Below are experts of layer 8 (counted from 0) of a mixture-of-experts language model. Rows are named router (the router's row for the expert), up (a neuron's input weights, with its number) and show model dimensions 0-159. Each number is 128 + 24 x the weight over its row's rms, rounded and kept within 0 to 255. Numbers have three digits each.
After each expert's rows: a language model's description of what the expert responds to. This comes from a sample of Wikipedia text that the model never trained on.

# expert 0
router:140132102111107114120129142158117149121125132124100118098088129137093153148146114124143111130148096128110133071140140124120123081114127125125139154107160154159086133142149134125116092123087116107163108142113120134145133130100110115213108118102111103133138124154131138085204150107128137133138144104121124153132100114141099201124087132116141186114127151101135120125168168155104143153100113136138132185146158117130096103172106159138153134127086157144119155170121124118123120162150161
up0:108185159139129132120155103149133153104125184144126104113127193112106111178154156105130111125105089101160123122132140118145123110094156114139137123091147126136116100082137144130104113122082160117148154146131146115151111116095098119130131121114130135138094105135137131091116121142114116149114154136106148108126120124136138135129149155144118129135103146125159133131188123110127154120175178144127150134116190154118065102128169189131119098136068140142120148157112158107073161130133154
up1:134164154141096136132088097115107111122114151095144139140101151104126092131149155124110116163143150101149168141099139126127146142100145104145171147101149159126130130119177092098154049140115122160110167155098112121160123140157191161170098142097133170142130141129119097115138120152100119166129143142137104113143115156167099123140105136146107161099113129111124131087119093126128162096151133154124179147106088155101142139117147139116101137133138097169128137103081144138146132097156130
up2:123127108120137135134131170100124119117132128118081158118159124098145150091127099077175109080150140179117107107141142098111111161119139166094125172155156129123122126103140171155126143133112180119133094108158134115145159107117110153147133148098156172141147087108099176104148153078154120136134127102072161104092150141133139108127108160162117156127158155124141122169151146103145179133131103135124107152157129100144138143146118118142135148146106143092144132128133107177164119124103146
up3:102150133138113134161166141109143151118115139146097120126181137108123156125134094164125166101140122132075146098165106155141133102105192163132117079166130186135115130130134126107073131125118114136085087128148116101117134138120105102123137062110143072141131122100113107090171109122137126107112155121101095147121150092105114107145145140195127135113139133129119115138159126106117114115126102126135118070113135122110106107142174135102124129120145152118128137133080123125114161088086126
up4:118125128101122116128140155115125146117120140077120103149167117089136145127125111114148132121109175107111132156151126130149106143096146114110135113131092149133120134108109127122106102128111113169161156110141122132119138108173075168105131106156127124101177139126134155112172128117126150159106164129101107135137088105132193118139153168104126087076163088158157156158103113160136152121103162144138119144171117099100106095108105075157092108117133153127166152125089092119107161101105108
up5:159133113137148154102124132099184069148127147141120095144111121166103111134162136108168119122130141136136120103146148181123138135122107105112104160187134150121143116138089138146136123129124081127162163094151182142107125075104099163149118142164107145100091138149126122132111170154101105128112126140092120118141137124115172131077127129113133134130106116145100142155103136113108136141118148168084179113180127180160134124174125141132118115133114136130078087110138126137106148129118091
up6:131080093124104106126102107092157150071144123094149150124133119166150104146113136099119093122165127105139115140122166117125112130148092138151119151121091120131133136147131112127088123149119118148114106104097119179119179139135093142096128132120102112106115058089138114141167111105147154113146135115143137178124111115157154120127170107063133193103169151134086118119150132154154139100100168118138136132138155132126127120142117156115133143130182132104130148146121164138116121125152069
up7:176124121150089143133107099089096124128158135134152129083100120124128153151108144101085116125147126116117057125113092108138157088145119117122121113137116122126106119136133146142113110139112108115093059109166090163156146133108175111148152092126120132130158136174101163109116143105129109118113078103100103141127132085152151204116130118141137097156113132136135128116119142108120106116137148149123140127103149171137111095143149085097104091131153101107122126089111127130083114112131176
up8:149128170120145067094105148148126097159130145085195118130101085112093099168137159097163139131126093139132086147100132126150147118111104158072145120118150113133138120139159128157118118129123114154178131138115143117131143148129122126125119114104068104142142111101152110090142112136144100120096134125179098107107147153134132123133103119134135141118157130117132154074160117138113124148116155102150142153155166102117088168138141140127125115123128176111070080137121126112103082108110137
It responds to: Short word-fragment continuations. Short word pieces right after an opening letter or cluster, often in names and titles, such as F-ight, F-ool, Sh-ipp, St-ils.

# expert 16
router:120042169136117140137111181112129134101091112111081140134123147166118136128132107104125185113135083122139138122149102142147140152146128144099130145136132114131069117153167123141124116100103144124153150130136119141130117126146140143135147126154133137131105152126091115103219161144132121099138120113156091101147142123177121126110119159122130126145134107166140140110167141098137140084121121145126135130132079131122134111153131175053127074134156097158142142125135127140149134093139096
up1:103142138136108132118113108138124133142132148124091095102112091140165137123119127121092162128058101113122167140121126146114130148118144151134113178123104142099128127137143138121104129170093115087108154113083181139111114114118120132132110136163120100169125180125146132114143133139080167158129066100116153163138115127158113123146139135142124149093133131100109144110099081115121143142117168159141152132123144141065115122147131099076148090105125153114117083115126126126122182109159068
up2:123147110107117121126106132082150120117133106097132137138143113149131100174142151101130122136191151095144182136201117149175157127154167092092126100099111126089164119101129170130107132097156104153149139122138123153136138100138116146109178093136106091130128117105122079115099068141144141123136140115152133061128142152142113143160122148110140132123160127161124133105128130089130169130117138133148111153156116105144143148134122134128160138129167087180146117130130107171124144114157122
up3:133097122115105143114088131083145103126135064125132108127170109158081147157104089162137105117134142141122140143117121120136146148111111142150076155131091081081076094104115118147101131163117100117128079156134108160125147148120136157109143152145141115135138135127114120105135194165156115123143157158135126151138143147119083149114142127100146154118108137105143133166107127149132104155133120151137084102115118130123103197120124080123133099081152119157177113119094141154128134103125121
up4:173139151120099155162171141131136105098112114088095093160172146081095172108106175122128155160169161106140142098124089154166122110128124160142099099142144121106141115108105100173088132099135157083173091134169133126128122131129135147120108133145112118153129114101151113156148143121115149135137110106139132120170130106124157081133105159088114133143143120111138128134177098086130092113109129158121122116150134129147114129171127151120130105137185116136088149130127152138124114098092155
up5:146123123172131116142110158110084127134120086115147168108123144154139156153119163099121115083115131137135135135180115133145125121130098156090072153148148130151124117162138115139095100137116139145116103192128116104100096129130145135126136156173137153171119126106125163116127181142130109082099168150112182123139127095081151139132086164127122130149096145141093127133118104106131134135181141080107174131129148089119121121119137122091133133097115122129165103104108139072140145108144145
up6:149124129122179126135148126078135112105136134131103138151114098158095137156151107097137119127163111110117113117095101099176149139081118139132134143176092147170119177103144102125104126099106141125139122114121132113123098138142107094094148149120122139122105107137105141119142119150129115180131144194156130140123113154120127147184170153124117140135171117118161099127099120121151146127103103158155129159118075161141160132147150139118097088108172135111119204134161082120150142139127138
up7:157140083100130104175152124104135094115118109134118111125183116149081101126083145109113088200097141148146114136154140135132140133147115138101105138133140112080109129132097074156135140110140132124155144125137141101118114110151107145123126098162129158081122143147112142137103123135118127153096155122134104137152172096114126116138174104159161128115114120108105150128141147083118101104101122160144159112144125128106136126158103150110059139073173167140092125118133112088133127178133128
up8:102117125105140119174135195113114161098104118139115141102132137107136127126109109070145141147104119148148126129128148103133105147159178129095092141124110139099149117145098122110099115115119137142188133176107120122120148130117118116181128110129102053128146147132111099096090131155134150136137194143135119095143120076137135087116084127137164129134129151129102126142147091125118117127156189115134120125094129170153117100142167153127136131151113178138118157138111142129135104172150116
up9:122098163103114131118121121152129066117151066122121141111107120131162149139110127092118152114114123132138148127094112133161121179119118130093138105122116154139106133123153150127124133100123148150156133136106150127134095147126144120118175136189155093172125116117112114136115122138161129170093157128164133130113122111121125100122159130117125185101122147148190116126162140147137121055096048150118137131155162144130098082102143118101127154115133104128118107128092094115120170096126108
It responds to: Headings and line starts. Wiki heading markers ==, ===, ==See also, blank-line breaks, table header pipes, and the first word after a heading.

# expert 17
router:110139100128142125133125124150095149122104153138099137118103151145125141130126127095106122131137085137113136107124130124183106098147106111073122146114152191120095129148117156108115123126105162126120143063114115142108133073164120133133120129179135146119116093096143163094183129127155106156134134116130178104099109112116214152088133123149134097124118141120112156131122140115131134091138134120157149121096133108115125131093090133123184142067101158115133108142124137099161137137150090
up0:143154149129111149123127100107133108111161143163104119136121152128181107094150132102154128114158088127170129125141145098156088176154081113108106118134115125126099088156092104146116132131127100108127190149142086146151139124122084126129124137102099141078191115139131145138127105164122167151152137117144110121156122081136152138120177091150141101134129172076152141112094129116153120121168126155108099089116087110140140093126103114155131114139129132097154163145113109150111151142120114
up1:132150128069097132161144167093145134164126091108119101162119200124139116109114103162167128160133087097105126111099134106163096187142115126109142144111157103132125097118150138126148090112105116083111130115160132147144150106134137168056140149180132142132133080137172109097126140119149138144138152108106145124110137146148138173115107112151160100131148125108151128138118158151116117101159119121107120142151143122149169149080128108143153145137112125147129126151124121148160128090092135
up2:150146177092105095104156127111084143142144128143180142154047140102141138176134097101158147163132104097156135127107124130113109110103149136072060134096133167122127136127141165132115149129100107105151123121137177141141139138140151106103143143132127117134146124139106144104128130129148136143147150110147164169130095106135137096119136118152152143103107153156117187159140123108120149099132127116094109105118115117140114132092137144114111068123095152106147139188162128131119162102136114
up3:146120127115144176141148163149160156152152115150109115079111142125129122099143113130091113127123077135142175075115093149110123103140138110140179163132131177168133118124093138111143145134091141129125075108139144090132150120128134113110094101120096109103137127137092172128173123110149133133104106145158089120120111113102130132147127132127093126148096134130077122115127112145103139111152105125135130106111138123156122160128173142122178103128156124087108124113122200175166128155159085
up4:142137197120119172136126122180115141112093077128118118092129136161132118162108100093127160151138123123162149120093116156143127141108120137135111188120118159172105125134109119155155118145110105115121117126137121128105110105114130130100160138112143160147125088087159155172151159190152085092127147117166152133128132171133169164130113118164155116095165125134108130117121110136098133123147123147168094151131130133085135110073138146162130096145107160132136111117122127075119129147133100
up5:128133174095118156112098133116099140135141106107152167128119113156148122102128097153110149162124108158098098141156124109100111127144172164158149118084115116128115112112153155103156117156174161102159085104171093138094096111167123110127117139142089116123122089159068105128129101112134124154118153142142145073133123125093138138153108170142097152106146149105134123111097114146106128154102103126151119122115135113108079144156159130117117119114112124117066126059131142087115142135137142
up6:121154128112119113098118076121091138147074162110073117156130149120163125159122159085078121113111105121102160098127139133130135143162117157120121142134106152151130133148099120109121114133124104087140113129085078101173152147080126150109123122127140145093152117137127143146143131145113123117101102118107129117105124124152182132087104109169097107158113160134143168124149162166104148106142151115162142100091153156176107134155135170064155142096143119114118117111157141130134111097141120
up7:123087148116133129134106143173140130134130120119109122098089114083155112099120106128136149147098122132145129110120154170139120108123105139075124136119144149124109114153066150140175141135115174138108114097152147106143135111161099150114116101151140149124125124176136086117120116120073162172110126103126201081135167086149147164108113158130159112116134132110089155133111090143097068136171106167129126127085100115148144122131121121114163091144145124109153139141115132116103136126096124
up8:131109140116155119139121123136094071081115105121125125140112081134162166108169120115110131110172108141127147092090149135113132122100124122106122125082119168084119140139106107105082130082129110104106198095164115139142140131173135157101127099119170125136115124085125150189150148111162138187151121119112148153123127133105153133111124141150117143143104117145136101135121131131077134133124093145169167168100118125161139158110131132146156124098116166128134140158097152107144111111150107
It responds to: Miscellaneous mid-word pieces. Interior pieces of English words, often with k, such as ok in rookie or Roker, and table headers like Player, Rating, Candidate.

# expert 21
router:109170093114156146093145121112137135063121093093095128121122147124100118118146097133028139147138150119164140108123130145149111185182145137105115133117142111149133133114134111129107128088116135132112195089128146136108105133120095115128126145117139133135120131160131133120116129115086093114113136134140108107124140135093180147122129134126124135084117159107089145135136109091111120135110107171165151152111115133078115126129147108129152123139191096085095128112140159095167123147142133
up0:119135091142153152112103122131153110141106117097126082086151100138112152179138120068151146128187156104129161151118135125105109145118104129091109063088124110184164128106108150147189156077103138135134134100138090113117136133129156096132130102090153139134148108138092156131153108115142131088116132121132121109105130153148165131145138141128172150112158167093103111117099134125127124098130144139123102130144143141132139107137151174132091131154142132093145132147136114086168160143125158
up1:119121085137112169125171149176187126130136125111149141110118149120124155119133137122045144186165076161109144141103119144145115137143142115096159130183143134118116124113082124116127142085125107155130120136136118149169151119164116111120170137151086125145127127158092163129131119122123146127141142164154131089123109141142102117106136149177123127146143096096166128103157135150151141145117096145108153138142111113101141136176089134138166141162153112142120139111149124101130098124139188
up2:149122122126161142110165144125107157096133124096125113091095125160121102152126127135117115144152135147162167131096184121117093145120118128150116152129148139118114111133133087080124127096125124126133171114140084115147088072122127104120161130096114113136160156114147118124134141076150125127144123148074148174150118151122163075135148172158125111124141078129115154112159114132167118099162119157115103153118144175122133152118138119145134135079066160128090168099112123153106128164139134
up3:136132112138135133138145161105114113121132118134113104114151091099138105106162119150119146155134094138116119128104109145103092119172113152111123112125157129142112182118140116091135126122118160120153132140137154102123138112123135143116114147124126125137128082098091125109112201132104112096124077146145137128154129131085140070147175160144195163126113142118148149131112153110132103157084159136150144067116155127153179147168142155135142184168126140115122133111114193102151101112109123
up4:129127123119155159135109132116123136055098124118128151149113156134173095114164127082144110090123103093164149133172141131113085103124146124178137166145139157141122151120068100136134167132115131107132138134129092125097124122096110157092116138113115136126120092137150137145128141125126065121104153171121107117153109126164175148157119121111152140164134115124139117156093121116136149121075106146175112172160132122121144138180133140126123135120128119111093092135089135080160121099167138
up5:106104098121139132094144157086134095123110115111177107166114127115194142149110094174121103106127088126148094104118157132120145125153136143116097150135137086142115137142103094131115115143142092127114139109145144156150143113137098169107128089161092164143140141124129123112116106118094111108131195094162121114158155132133139118115134117132121110102121147128106134123167151105129149114136138105142125103117130165132163120127138143116146129143154101108096207054150145106092134147158079
up6:103157124108120100066123124130123126167141125126138129133136156142145104110130156124165191184138091106157091097151158105154188118122138107108097129132087093158126129146149160100135064078130147073133116088125133117128123127134124123131098133120145116111136155149139079164149145138138136163158119115118121159114134178110138127120146118132110110157124109131139109133098100135137121115129088109158120176147145127088136116165106152119159175110108126162121081130153137098124125118161156
up7:141137154125094149138151101141141139103171145146126131091122132102075140135119109107083127173158140137131091106142131089084121133126161149091159171104134152146130110125173143142135153120090137149135141090164134138114101122113104120141112159152153135106085123114099095136050162144109144107104174108113153109092117149126148093095147121119156108101135150110113141150158169133116145125100166134146118139099081175110094146143152133105162131109157126118160124142136145159142166147112125
up8:111169129136139122114169138162082119070134148146128133145082137129164137137156132166102145103106134143156143128114105056144095122141148109122122154127132096129146111096171138151190158090122142152082185136132138180129127159118128135150156127140113118132105140106133112107115106103120090153089132116127113096140106122126091095134133140126131145104129162085119115146154117167163106163107136126134110134135138132135109123142129145137172083154143131121125131128182154123124148170064103
It responds to: Asian and foreign name syllables. Syllable pieces of Japanese, Chinese, Turkic and other non-English names and transliterations, such as Yūichirō, Mizuhara, Tsunagaru, Kaz.

# expert 4
router:140112129129092185184115145114108127132122120115127134106107118124109148082106110147058154115121117087114138130097158076131142148135091147105076123133132101141112149111128183149131115082126118138104128135137139149138143123143137168128125136153125078103127106147096109120169145157130126084096135151101123183162107129129110137156100119125140138145140128164063150089112127113104113100121126134150159130143150139143103183153134157088128082124122163130137171152092131124142134112132097
up1:141150104128134168147129123120101151118127112125129131137123091135135093097108104148116118097155155145130168071168109136122124152128112174112130083128064093117124155145152141082123114108107100148121125157157140152162135096155119104123108165109124130117164118125120158117152138123101161076189124155158153194151135137113136108116150156087133123109130154103146110137094126138105122087148150148129117128158112108072092130134108119093130100122159167149083131138141114087158129116143125
up2:157137140101109087126123138115135089163136155126106114149121176088127140124133143143117162097149137115121127120139150120113142136087142134146110078140116135157118131157172103139103073118103097135116138148137172119102107116100141125139116149116172142108116103087069118132123087099124127158129164139132111124076112115193145132157107121163144160175163136145110141127107116153090118126098126121130148174135100125131112093128040135103150133134139115135118161088097153109097107135135126
up3:131123108108135181153151110126146124184104128115122113120092119102115133165143107117179177125107122103132117112092151137139140158154130131131073115151113078113166124123171136123159120160120127131168172117119118138115151109152118150101154142116135151118130151137146140154169164105151142151138165143127125086170132193158141172111123115155121129121104153106130117125109102135135103158169141124153142123132148103182122156137166150115127119137095128062118114169130145167145089135101105
up4:130129088162142159155125141096103150187144139133137151142088118093095121099125131137142151088136121089127154108116146115145098092136109140167098130105116152130138126140110129167132074092094133096159085129152133196136116109123152111161117134134188157181144131148141099148144122101114102111103133117130135153135113103120105122114062113119122138143147115135148124095117111128148090125149168136162121135133163150116157132130077107091118097131121128139163172114087125124103127085116121
up5:092161133115108172159101137122112113132073144171115123128114131113129121124121117157122149091109138073175141147087129117094113118127162140138086135143178156168110141131122119127144134131128095155151142125107173143117156120121160104136136164134135178130137116145109070126127173146096120102109129141077124124116149077128186149135099127117138116147146105132101169144155118134118114110140124163090111192118135133098131123138132114070135121098136149159117155116159118127138130165085106
up6:158173118081105114138122114134134167099110114179167128101116122127135117115124141086114145105161117103138137123124090122131117130111113119098136129099161100142125157101152151134126150127147148126152137119171173139164117121151138147128108163125088140112128094101127147064138129130110114094140089145100102101140104088145145137148143117102092098096121106132134125145099161122126078155118164158134125129126103105158123141168125101036120172138113120156087145159121121121160128083152105
up7:128147119116157120150153116101091112141115133103077134162109142142131123108080162126122127106137145123157144104115128153100112169134137169142167156152153123174078163137153126130123143128143153106115180053135125139113144054112096137164116144133159135124101140140090097106138119178105126110090131097126139145101142131155136160091140130105187119149147113162116135128163128106109118114130131125102102133127131111197159112129099139117127111139138144175124098117141123107136141160137093
up8:134121166141137129162149103139110111132122105110134129152123184126121111139133102119114114136151170087149116117095117130143150105165133116101134128118127151124127125147121107122106064084086130156115122176076105113117144115095164104149092125133130111126131160179116118152131143127092159128140145119110138126058103074147147113166073109135132103102183110146080122096115092134145115181121118133147126140107117098096108141105173139125133117144123127133118131075144135071138127109139151
up9:114131118149116190160142129128133115157130127130133138151136118093114152127115124126082067149153118131146170150150088202136106146148113165079126094157174169108157111097183134099143126141118107129117128122138092121129167120151120149111106101105157123122087135128150180151152143185138135123118105115157145110152144101138139164092118123134136111176130122138113070102150110093113143100131121132113137157150129140136158144113148108121144110112155081139114124127126136131117122186100136
It responds to: Table cells and infobox fields. Pipe separators in data tables, list dashes, and field labels in infoboxes and taxonomy lists, such as Born:, Order:, Coordinates:.

# expert 8
router:142141117132108172123097115153139138086111121163090136107147075114103118064136160108114099113123107112104158121103122081181150118130092109159095165109114112135076127139122130127150098109132115122160128127150144129126122130123086143113155116126123051147111111144089091119154154131114136103108140149116133139123141136139130132142151118174126140128134151143092130130170146117080132123093150120157152132143137150126091208122137101064145089131119136133140106092137133113152114119139160
up1:106147120093120112094131094153136144176166085115145122120099161124152146113128102137156120142100113110103119136139117122136131118162141131107138108146108096134099121135098112142086097063118096130144113178106140129093130112117104146150129146155120109166114119103083080121135103133153108137114140119124162086104175119087161135150133133148106144142137105122114162146136140114090143150099141154161117128116142157099139109107142146099109126138135147095141142182042143142135093161182146
up2:140099142115114134121099165162171103139129148099128085143173122133128114079161157132119096135123183094124101160124131124159159157118151139139091124126118117153127073155120075098123118106106172132128140144132145101115127131140116121112094094130140113179126158088124143106145141158108059139107129127157123125142165146139114150073122094098099132157140117081118114116168135148115144066108117131092114129151170144138154123153117142122127158145102095143138162112144113110151114156123112
up3:135118138130102137151150137139147131109106118167126098121115151162112160129106138139082165136156132172128148137117150152142108096085163172122087168090129164136142117101134107175075130142149152102100160125119155101140160147156117130104121157136114151149085118096105190185076106131148089108099103153108131105102177123156121098126148137124149148155116148118166104115133134136130135148128150166129138168166125114154144138135142107160135133122141139117098134159122186144120115125126101
up4:177154092094155109121099118142139119160127118158099156115109118164084109162146129155101127095093139125111138126129117099132113133098101145173116133126110140137081129102113109109123089150119115115116105110106101185142146135102098152143163128165095089108120092185113127134128143156162120111154118117129162139100120136110141130140067109156143114128113137098168118126146144118148186132098123140134097091138199115129163164118112153148119146119136101111150179145125105123136140106164117
up5:095085133151113152132117135116121123110113122089123121077166145100136103121128154091109125100083124099150180185149136090138125161096129115138143137138114148091129113139127112136101095153144131145123135098166110135076119144086121146150159139129129124144155117118160152140105111148076118106130123125081110169113129123099134129131092152144152144126146156153041138177083123141140139133136181139130082134109111127156127132115139141082132117095116138156136137079101145122134123155110155
up6:141105104068132157116126148140116115132156103116125173096092108103109146111145121113133089176170116141126147106120176105111099114127113131115123123118144068145135136173129132105138145102154155116138119118153151130117119133141110154116147125138112121155106109092119127130127158137105118073139119117113162114122127132118172191107113145120148119084132166128139137140176096118098102104089092156116175143100100173125191124119137102073116173130125150175131133099120128098157131104129139
up7:167118109152147138133126132129150099132103153109134178100172110174100097155130149128119116146124133105128158112087103102182095062115135097120129115109119140141144141098120086108147120087153140099114090109179117100136103127087143121179162142133130072118144112116117127111160136120131102131159160125115169138116155136137119138137072104134144144114124154151100133131112104136121109116154074161155138146065136137131108100108106140083133144098140084134114136124144120115139162097120106
up8:164143125125099128112117127109145101106145148133145126091093131101122141144138153086068096120131141071074132163097117126188124107120094129118100162138170187162130147135137099132113110091128109143143118113112122137094176115110124152137145161160159097126128120169134121163140128157128131105108128126105142117101133126154139121111137129127176124117154156101132153126159132114103107180119133082151134166143096135128121139104107114168106134145148113110129135128164139075147113190081145
up9:131095127142119154162152130126120081117147142161129122144140085159117163099141147143150094165109116122163152149137106109167088172098118108140123185156163096088151095126135156123137091112129106142140191147126110154107131143111102107093126111121142142110114129120101122082154102140154127141113104128080132117147152107098137132148163119155108135137151160163093115142138101124109095113113156131174098113152160148105150118129151136070111123081149180135144152137107127132099131087138140
It responds to: Line and cell ends. Line breaks, pipe cells inside number-filled sports tables, and sentence-final periods attached to word endings, such as es., )., ".

# expert 1
router:102117157109097105094108119133116131107145172137102129070128110118106126141163107113104185166134131112113126094132103132130112127118115149156114154142130105143127123152114133142143126123177153129119103123101139166120103057147131152151111127104120128150174109130115114134121118093133050108117166123136096086109107099169148109148138098134113116108125138085136145122151136107112140121160174143129131132173112107115117089123076148135120128122136133128104132146068114097163083082128082
up0:107134143085107084129127160139122119138149115109116126114119116109124115158113141140132092127139174104130140148110153079121119080127130123133133196129144150181122121127166107112109092124102139129135163119135168172115154083147154159090133121145124138132111178149115125135147156127183125116124116105092062130133116104133140134136139134164083138128121122098098131120122163115119127092144122128088095127129112124143125092174125122182143137138126117104147191172107166099150092164152137
up1:127151140162084131155161119114070118120108150147143140126116154115118100098143141120150129113129125104138162132153085139094095146159135113144175148136107084120107170116115171152146109129081107121132102131124113126095110108078052164132137164108104129145128131132104107126147129092129129082150163114117108115147081137142138136123129151133149131121114183075121131147085115141125114129086171141133129119173152083146141118105103122099144112171122128122131094126105135107077128106109153
up2:119116119127106162140136132159098141086145171126146114132080116112165089117137155128099171103171091092155124151146082121166126160134121105168139167123148116139117123137166161119171139118156128134116114126165141143129115169138092119151160133132162119151175153139082135119120118104136083108105097120148145162105161140126120111107148096142120158116113084149135159089096143110133154170124086122106160155134128102162111082150125136132121129148111135125178107128107137126145130089079125
up3:101125165105115079115156135143135140149156158128114106150078117099129139098113100059135152163152143113103096118108145116123121143172151176158118160123124085108110163137174115133121138113138109127108104130131142129177132128100106144125168112121131147121146143117143143132126105181111106068141117156182124126123116104148100116128183098119147136159140146114122119133099158133145127109154132123184125139111143084148085155169145163104135115162166157114108125129108140132134122109118077
up4:157073142125109157131155169161122118140158122140144116128109119122110167111126120115100190131133139165133119102176178140144116104142120149099127106133148131124098124119123121127140147133122163140156173099132102167080095097180126147115114095118116118132109141106163100121118130130137109081144134164123124110153074128123095114139129098127156097107138107166126142154179091138148098149155114142139138114159115088116126085103129132107069146120172175165091105127120150118150099113138121
up5:146135113132095190105099080117116099107154156107136106110110144193150117117125118104142113083115136109160116138123120122139103114123152134110156159104137111101121114187082154171119104162144138127137137109152082167107120093135124166128139115109096130140119146122133106173090127111100079165173116148130118109137106118145134152148158149135114140108115123080140154139141122089137147090159155122114116145127110135127100115133109104104122121122123091154085119159118142137113136063188124
up6:108120137156083113117108134112089120110135125148118128145149123154143148102138169113130141088134174134157164125093118130153114106109116139140078125086096110126124145160125142180161116156160141127139089082089135149171125123156175133145137158110122121149124147120124137122162147131127091128158109066109186132141133121156133158106133071131136129159108110120131129099107095147114109147164121159128154152187131158137119142182120128103098084145146129111168134114105097154163136127126154
up7:125110116109107104079093153134140131107112129092092074182140102132109149133129105150114137139084104083131111095154136138136124107119110146166114142117158099173134128127170110149142110131137178085110105104102105154137138167169121120099126167119111125103089096107117116116091157118090126128163096151106103123112148129118111093151166162119094133146145090149131088115089125134140127127128145126211149124126118103111069116148132125130129153106158129110138124132098124128122111086131143
up8:128134155123117112138141145156118179127148153121140160129101120140114136145143137130155152155132133099111150090132134119107089158104163104162104090126119089168143151179109125105128124097101161126122117154144122172107091165124129162170126135128110154164167105116106119085163159118148105162103079094158166106186090163107127133169131132107084113152095093146136150137091138114125136160127143157120155154100111079106127132135112122142124132122128147124153173145174122133147118151138146
It responds to: Mid-word consonant pieces. Middle fragments of English words and surnames, such as st in Hempstead and lobster, ner in vulnerability, port in supported.

# expert 20
router:131124100101142116114089122170113118133163125141125119140132126139118098081126115084096110127130123137118116108127113095127110116038127141106122101121118163160132104071132146142108117131131118110129122130128105110121111035085146125165130114133113101114088132112082124127112141109107099128136152132172120143091152114121173156111124145154142122139140131136084142094123135160130124146109159132155169119165132064122112190184114113135105159111112112122148115134131132127125094135105095
up0:147103172108136129156109181112176119090124106117171125113108124150139133159175115082105116123149110139156149107108123121131138115146104118116148095117104163162109154160118079156130141128132121133135147149053106121173164140196145119130113146133125080128138127095138161146139089070083126140120139113132148135087152136141103150152111116126150128115165111110129136108151142150131144150099143084108109105161127141109195124106105149137138136110122116146131115108130115144155168133107157
up1:135108159151135143091145145118137120139127132115151145118148161155106126108135167089107088151114112107149076115105131095138122149094124117110073148104102094144135155144090141120117129073128171118155127141119097116107115081135116159123160125154160140107109080102088147148112154138123151108143154154156115151160109125128160157129121133143163086094155141150121173104134105143088116113128164172118105122140112163152131105139101114151108141155099123122127091134121137068117103122166069
up2:130089140151149096169119133163151137114135140089143133124122172165113132131101116103127114132109076125136098141138120143128151122141102124133109153121132063167102154104118094153140078143168158131093127147123130124124122104132136080142095143127149131139171115139098091146113125147085142108111127166138113129127133145155094129145148113159137086132106130159102088130163138161135165142074091131134163170132090118081154176133134136140107117131133120104134192091152132123159105121087117
up3:134103101080153130099126157150092151125113168083133129127111140141130110133131086081089142111144119085170150154126092110157096150122101098113162121127174140149151122089163169139163090126142122120108106151093115079173120134156153134132167124102121131120114155125126119085098139182120120131125109116111091146153140109130151132114085099113185110146131136140097119098136133134133130121106121184124105118161125145122147164155113138143142114172118085133151134147165119119111100169116144
up4:109082100100158137119141168127169102121171175125122097116124133165120130139138164116113104179138096128132163136130125121151131064103141109136127130147124167121103146124112105142120160095105107119117114113150145130167127044095133112084064118143152073133136155141080154124125142103107146072114158113108141145111135134136145163132110106112134139110128116128099130201126077114109158123134122099140129153122124151130096085131111145129122148118131131159114147142123140144115113144157134
up5:104120149160129166103144140136159106149185111150103110179104102099124102143117118109113175106163145128126105106129112092107090127075117132088145118095179118136093120093121161160130132147186103132158103086103128138116133108104156121171140109104131108131133122139130098101151094138141132120151146144140104132140143148114088128150113140114104148097110091130081101110125131118146165106098133121140185157143096164141125131131123154157103103118155119175156092088104133111117097122130140
up6:111167144139171123093095118087087150153122126136119120146116165121135131123169116134109158128120116173115134118149105138146137114080166106132120132132143114125110153101116131176115116122130117128128104106154130124157098080087125128186142110155156101109123133090163126118139166165103106146132114118106111128118120112154105141154125184136185133099125131135161109139164146105088129125110146090143151122128130149158201088147066123123101079139124118084133124083163147135123136119129118
up7:124142132129111181145161153121099145121133122172112110134133116132143125128162112147125109110192131166131189131125117114124118123167169111195148122109110129175149090098092128099149141138139124148146120161120131145134133124132131169131126113138136127114128117144108097109107109105099148118159181123098122136096128129117128166143154129119090135132114110122121124115150148108146195114134141110107129150140146100130082117094093148101132118091105088151168109096073119145191153089123083
up8:147114092068113116143120148169122171152136111141125084152182122123114100127158157106088123108147139122114134157106171122075114130122128122140132111157168138159135133096143142128092131121131158139135138136108132123195121144137132119133121142107166139103125122150144142102127129166129135169125145124163128132093109176165150158091118172095148155109136109121119107116116146140125118077166109116101136169203075142105146137159100152141135152140158129084137164102109130135131116141129106
It responds to: Name middle syllables. Middle or ending syllables inside European proper names of people and places, such as Mol-es-ey, Ber-es-ford, Tal-m-aza, Eis-enhower.